Weights of a small mixture-of-experts language model, trained from scratch on English Wikipedia.
Size: 14 layers, 52M parameters.
Experts: 64 xIELU neurons an expert, 6 picks a token, a shared expert of 64 neurons.
Training: a variant of Muon for the experts, 314M tokens.
Below are experts of layer 2 (counted from 0) of a mixture-of-experts language model. Rows are named router (the router's row for the expert) and show model dimensions 0-191. Each number is 200 + 40 x the weight over its row's rms, rounded and kept within 0 to 999.
After each expert's rows: "mostly gets" lists some tokens that are sent to it at least half of the time. This comes from a sample of Wikipedia text that the model never trained on.

# expert 3
router,233,162,266,199,218,151,217,204,219,254,184,121,123,115,118,190,214,244,257,133,179,154,217,208,216,204,280,260,157,176,217,182,185,144,161,149,192,248,211,193,157,180,227,230,269,223,171,186,210,197,220,188,168,196,261,249,215,303,207,227,254,197,218,217,129,148,215,166,220,205,181,208,287,179,221,225,319,156,138,223,189,173,229,173,177,208,205,195,208,197,216,182,259,217,182,160,260,215,231,146,190,220,250,198,195,154,160,185,118,208,239,188,184,212,203,235,132,240,294,188,148,159,228,154,151,99,226,160,164,222,181,252,163,137,198,261,184,191,228,242,193,208,185,197,291,231,278,111,205,195,163,193,167,176,255,220,164,204,167,142,146,248,236,195,212,197,182,178,167,159,259,191,203,166,199,146,196,206,163,166,211,208,280,184,142,182,216,187,170,174,172,192
mostly gets: "\n\n", "\". ", ".\" ", ".\"", ". ", "). "

# expert 93
router,219,166,197,133,179,183,290,157,213,203,170,145,170,157,192,162,227,235,226,194,170,138,184,257,278,217,271,228,149,169,185,242,192,188,235,188,164,236,259,201,149,198,211,210,199,256,203,172,215,255,268,134,196,192,218,199,129,262,142,195,269,139,148,127,188,158,172,175,183,223,160,224,259,160,257,264,210,185,186,146,206,201,228,153,188,241,188,224,236,174,237,178,292,215,206,141,203,168,271,142,191,222,191,227,245,170,166,215,167,224,262,153,226,259,186,224,143,222,185,208,186,165,218,98,106,141,184,212,99,256,147,237,187,261,165,239,168,164,237,227,180,161,251,227,213,273,196,175,205,267,192,182,219,164,205,213,199,181,183,199,164,245,275,194,214,192,117,149,293,196,187,198,231,106,198,194,212,193,184,200,243,193,198,204,180,184,181,142,183,199,254,245
mostly gets: "in ", "In ", "ey ", "per ", "en ", "ter "

# expert 95
router,189,207,251,196,202,189,210,189,252,200,186,102,196,167,181,137,232,191,217,196,173,180,175,322,253,258,250,255,254,159,164,196,232,146,181,184,217,194,256,207,168,171,201,222,225,243,182,145,194,216,287,154,140,249,290,215,151,194,167,197,225,145,121,216,124,168,177,186,151,221,198,186,197,155,280,249,196,204,182,181,177,207,252,168,164,279,220,222,222,225,227,234,209,183,259,136,238,192,263,210,180,248,237,172,201,217,175,154,184,223,212,163,226,226,237,237,228,210,240,278,185,162,217,150,176,199,200,175,158,269,182,247,128,212,132,206,192,186,199,277,149,175,201,255,176,220,227,216,189,223,170,216,255,215,224,205,191,184,156,176,200,140,248,248,202,146,213,167,245,133,235,179,205,155,138,141,240,136,164,164,283,129,240,142,209,176,142,142,152,123,188,259
mostly gets: "b", "p", "Th", "g", "v", "tr"

# expert 55
router,282,137,224,167,161,162,230,160,205,244,203,212,214,182,204,159,200,252,220,182,170,237,166,199,185,215,250,241,142,140,159,184,181,219,195,143,240,211,214,156,151,175,220,220,197,214,156,184,132,250,168,175,195,233,217,207,177,257,197,190,254,103,172,173,185,189,164,82,222,152,136,256,189,202,214,259,201,201,185,217,185,211,203,156,194,197,99,111,224,175,250,209,274,189,228,163,166,228,227,238,264,268,189,156,196,118,177,229,142,219,172,123,171,196,247,258,205,201,195,209,141,143,243,201,202,207,217,193,206,237,201,214,166,179,160,238,148,187,256,253,271,132,232,223,189,225,263,149,150,290,146,171,240,142,233,205,201,168,157,228,176,240,251,224,188,223,122,228,226,124,173,205,234,163,186,185,174,116,148,162,201,202,198,94,151,180,196,247,161,164,212,197
mostly gets: "University ", "Party ", "York ", "School ", "League ", "College "

# expert 75
router,225,201,245,155,238,183,244,173,230,222,173,159,145,183,197,173,232,197,234,161,135,153,180,237,238,234,304,206,215,165,202,228,239,153,172,172,169,246,260,201,161,153,237,169,265,238,199,188,204,226,254,207,199,198,224,283,169,257,133,248,233,182,232,164,186,167,193,152,180,263,187,222,234,140,240,236,227,271,167,178,217,184,227,173,205,255,172,194,240,218,278,197,226,205,195,177,225,185,231,172,238,234,191,216,193,162,195,232,174,205,213,146,207,233,217,239,90,258,218,197,138,151,202,140,86,209,203,179,131,249,125,229,178,221,152,265,158,165,260,286,268,138,203,219,230,230,212,150,223,301,180,167,179,152,210,186,175,168,189,209,110,232,225,259,262,219,187,186,236,181,217,118,227,160,189,168,187,233,166,188,241,169,227,184,175,169,172,105,167,148,206,261
mostly gets: "song ", "songs ", "player ", "titled ", "show ", "called "

# expert 62
router,263,202,198,170,219,193,265,154,192,193,178,198,131,179,214,143,169,211,186,192,151,135,159,248,233,218,253,211,236,203,152,227,269,164,197,226,232,184,233,245,87,193,228,150,267,165,230,169,209,220,205,167,201,195,170,225,135,230,226,226,288,160,271,130,98,179,197,130,206,191,166,252,248,89,227,227,249,272,125,186,225,158,282,192,144,249,184,221,278,112,183,167,177,170,209,160,235,164,267,224,234,208,220,166,194,169,178,212,219,235,197,150,193,199,203,240,203,184,190,192,170,181,232,112,216,137,207,193,194,208,205,254,113,238,173,231,154,186,256,249,228,191,217,251,209,225,229,206,157,220,158,209,208,196,159,275,119,219,200,174,195,255,186,186,244,264,191,135,220,192,257,149,157,206,205,221,255,233,180,198,261,215,202,194,165,236,168,193,167,215,183,264
mostly gets: "= ", "=== ", "Born", "----", "La ", "Best "

# expert 94
router,219,108,180,165,209,199,228,201,257,236,176,215,202,159,171,186,247,200,249,173,176,219,140,221,228,209,274,201,227,200,177,169,137,159,223,200,303,212,274,207,173,153,169,244,200,226,172,172,137,225,187,132,173,248,196,231,142,270,161,223,248,165,225,176,189,208,211,76,188,182,182,262,204,227,228,247,234,245,153,170,193,205,189,172,208,201,151,164,218,191,282,180,204,159,252,150,262,179,196,183,242,206,268,114,179,162,203,150,151,232,175,185,194,217,211,214,140,207,201,218,128,181,273,139,176,128,209,140,202,201,174,239,206,191,170,246,213,206,267,247,248,128,217,211,212,222,189,117,93,272,148,144,235,159,176,223,153,192,186,201,141,229,224,241,238,147,212,225,224,181,228,201,208,121,165,232,236,194,166,129,260,203,224,105,149,154,205,178,195,210,187,211
mostly gets: "John ", "William ", "James ", "David ", "Michael ", "San "

# expert 47
router,280,190,201,131,190,175,250,141,165,259,127,227,139,195,179,175,279,209,242,171,179,148,116,188,206,207,223,213,128,144,186,203,185,182,153,167,245,225,230,170,149,195,230,188,203,207,214,183,131,234,204,172,223,267,187,179,128,246,151,180,197,117,142,95,154,127,165,155,177,130,158,278,230,190,210,199,277,174,162,209,172,180,200,223,238,216,169,159,234,184,204,135,182,176,246,155,232,208,260,249,190,224,220,128,142,190,149,179,138,226,240,131,210,214,211,236,169,187,152,239,164,149,201,208,184,209,174,169,188,180,165,219,196,131,197,226,99,202,279,181,213,155,255,211,202,236,245,181,137,218,145,160,219,206,260,215,184,182,113,252,175,250,257,230,192,196,170,143,261,190,228,187,164,189,159,204,181,180,132,118,215,203,241,180,185,147,200,198,165,190,193,226
mostly gets: "199", "201", "197", "200", "198", "195"

# expert 33
router,181,194,198,187,162,172,210,167,210,190,136,151,144,204,195,204,214,182,192,188,171,164,220,327,201,204,247,193,198,179,199,245,201,209,165,209,206,200,219,182,178,166,178,164,227,324,210,209,116,237,246,106,211,219,242,245,151,242,190,267,234,181,203,141,180,104,185,153,167,219,128,231,206,155,221,180,193,173,137,176,183,188,239,218,202,242,148,212,226,164,201,157,218,147,193,174,237,169,227,160,107,189,237,182,138,145,193,210,213,247,239,215,223,232,245,276,139,226,252,226,217,159,241,166,164,203,202,206,155,261,187,173,221,177,121,230,164,122,234,203,173,181,209,281,240,247,202,148,246,172,131,174,219,169,198,241,179,234,225,174,176,243,267,211,247,236,144,187,280,170,195,170,184,144,164,122,235,146,244,196,212,160,171,213,204,224,191,181,133,108,232,301
mostly gets: "was ", "would ", "were ", "became ", "could ", "its "

# expert 88
router,232,143,226,218,182,180,296,144,285,222,156,193,156,180,210,120,193,191,246,200,166,122,177,233,261,195,316,214,170,176,156,242,199,176,195,273,178,191,236,230,106,177,213,232,229,230,201,178,166,195,233,139,188,269,209,197,172,260,164,242,224,111,162,135,158,171,181,165,179,181,202,186,241,127,213,240,246,199,158,195,188,208,199,170,192,281,191,224,200,195,273,150,268,222,240,150,194,169,227,168,148,222,223,196,175,137,183,220,185,245,253,167,225,191,216,242,139,221,251,212,193,176,210,142,87,176,201,142,151,183,167,297,190,242,171,253,181,170,246,220,223,132,225,237,232,259,250,218,201,221,127,191,186,141,219,204,166,151,187,183,159,243,240,256,221,246,164,203,246,180,185,205,224,160,211,213,147,162,194,217,225,217,251,170,124,166,173,153,187,196,236,249
mostly gets: "ing ", "il ", "ting ", "y ", "se ", "ter "

# expert 6
router,234,158,213,139,189,193,221,170,216,230,159,123,165,190,180,172,232,212,245,183,180,180,179,284,270,221,260,215,183,186,152,270,181,173,184,219,179,260,227,218,182,167,225,204,197,263,197,164,155,207,289,146,167,216,248,186,156,262,141,236,224,117,161,140,168,165,186,143,173,180,172,244,262,152,220,216,266,224,142,163,179,167,174,128,207,250,170,205,239,169,234,173,240,170,213,184,156,144,211,129,179,214,220,205,208,158,166,238,168,242,215,158,202,213,193,215,160,230,231,223,154,161,219,131,137,160,191,159,133,251,171,267,163,249,120,235,182,143,214,231,195,139,216,293,261,257,249,136,214,235,151,214,216,190,246,212,152,165,164,183,162,258,240,265,257,210,142,166,245,192,175,144,197,136,176,193,202,165,178,168,222,183,226,168,158,151,145,177,159,173,254,279
mostly gets: "do ", "|---|---|---|---|", "ies", "|---|---|---|---|---|", "short", "details"

# expert 64
router,215,163,257,196,153,175,213,149,184,243,200,168,123,116,160,180,243,277,212,177,149,202,195,208,230,252,236,234,144,147,190,221,192,117,118,174,176,211,199,217,183,231,220,256,264,226,160,211,187,223,276,218,137,193,250,251,213,241,201,210,235,202,175,177,119,170,163,134,214,181,197,209,244,158,191,220,272,191,156,250,171,107,215,167,173,228,140,226,214,157,237,123,216,176,223,173,209,242,289,159,135,219,213,127,202,122,195,198,127,212,276,183,213,201,200,207,150,199,267,200,179,200,291,128,200,158,281,188,189,198,223,240,179,163,189,214,162,204,191,197,239,204,241,179,244,217,213,90,161,188,176,216,178,125,204,236,121,188,173,162,203,258,221,185,194,181,213,160,169,190,231,187,219,190,167,129,221,214,158,168,213,112,258,126,175,202,155,211,201,151,176,204
mostly gets: "\n\n", "\". ", ".\" ", "\".", ").", "Genus"

# expert 70
router,200,214,175,148,147,202,190,173,273,276,173,148,178,234,191,140,172,191,210,142,177,167,181,233,245,257,207,224,220,203,155,265,219,159,218,146,249,223,242,255,172,165,266,212,200,232,107,151,160,227,295,217,146,215,272,168,162,246,180,197,217,149,139,219,199,140,182,228,225,200,196,164,229,199,244,218,242,235,163,168,154,205,211,157,232,248,183,194,200,195,249,188,192,105,193,148,231,177,261,206,203,245,200,230,168,203,162,164,213,244,236,135,234,259,212,247,198,217,228,211,172,205,226,224,165,169,201,183,122,214,128,293,168,241,178,208,191,126,211,208,197,219,277,223,252,241,184,174,242,222,196,196,216,196,232,192,231,194,224,95,160,180,267,291,237,127,163,121,257,211,224,167,180,167,193,235,265,133,223,218,218,199,253,134,193,173,185,153,152,187,221,296
mostly gets: "ed", "um", "az", "Bal", "eg", "Cr"

# expert 13
router,172,161,226,116,147,123,227,188,189,197,158,146,36,218,206,172,225,258,245,146,161,152,157,220,237,191,240,216,151,172,189,188,195,148,221,194,219,239,229,219,163,208,237,201,194,232,212,183,144,220,226,209,202,189,261,250,158,238,129,251,215,129,204,162,206,174,149,136,178,209,166,223,219,204,217,180,202,230,184,148,160,187,270,156,251,272,144,180,239,214,210,169,204,189,256,181,220,194,194,176,177,202,225,166,133,150,203,179,156,242,234,190,178,255,196,231,118,240,230,258,129,187,244,99,162,200,152,127,166,252,172,194,169,213,165,237,216,174,228,192,192,208,289,237,299,243,205,223,197,257,128,160,192,185,193,210,162,166,194,223,150,275,228,246,266,206,143,171,180,188,221,170,152,193,187,143,156,164,194,170,208,201,164,177,122,196,137,155,160,203,170,179
mostly gets: "23", "16", "25", "22", "27", "24"

# expert 22
router,205,167,219,180,128,178,201,172,260,199,182,190,168,228,161,182,234,245,203,172,178,169,219,226,299,189,170,234,209,198,181,208,218,145,140,225,200,242,226,207,185,199,228,178,191,269,139,206,192,198,237,193,123,276,255,206,136,224,199,171,193,176,101,205,186,209,214,191,137,231,216,216,202,199,204,208,217,143,177,180,178,158,238,130,194,277,195,225,185,172,275,190,268,154,260,99,186,161,246,257,230,227,233,223,162,220,167,143,191,275,246,142,188,241,201,236,208,217,262,288,207,210,233,164,146,194,255,187,128,219,155,211,140,202,172,247,181,146,191,229,163,140,186,224,204,245,219,193,248,237,103,181,246,216,241,167,187,132,187,152,165,194,272,292,215,132,186,149,265,138,238,183,232,174,169,172,217,145,177,204,275,189,236,195,196,159,154,130,144,206,181,264
mostly gets: "cin", "ch", "ig", "Mer", "uk", "ik"

# expert 86
router,234,124,246,202,155,188,273,191,278,214,196,200,164,191,181,175,254,249,217,192,154,198,168,294,223,289,251,201,245,161,161,227,240,211,196,223,269,208,247,224,161,206,244,228,215,233,205,173,207,186,268,175,187,234,251,250,136,209,158,174,212,151,125,221,185,218,178,181,220,201,227,206,190,204,233,275,217,188,230,158,189,160,151,166,152,205,176,198,246,143,239,242,246,146,221,142,226,175,228,210,154,267,179,176,206,177,149,128,207,202,242,157,197,255,255,245,210,227,255,252,204,184,218,214,128,194,207,172,151,200,129,249,189,161,158,205,211,152,236,231,164,134,257,259,236,221,270,168,259,280,193,215,234,190,223,184,201,183,185,153,172,227,214,294,256,123,180,206,238,177,227,175,208,173,148,184,228,160,179,139,263,178,244,179,196,119,147,144,116,134,183,271
mostly gets: "re", "cin", "u", "p", "tr", "qu"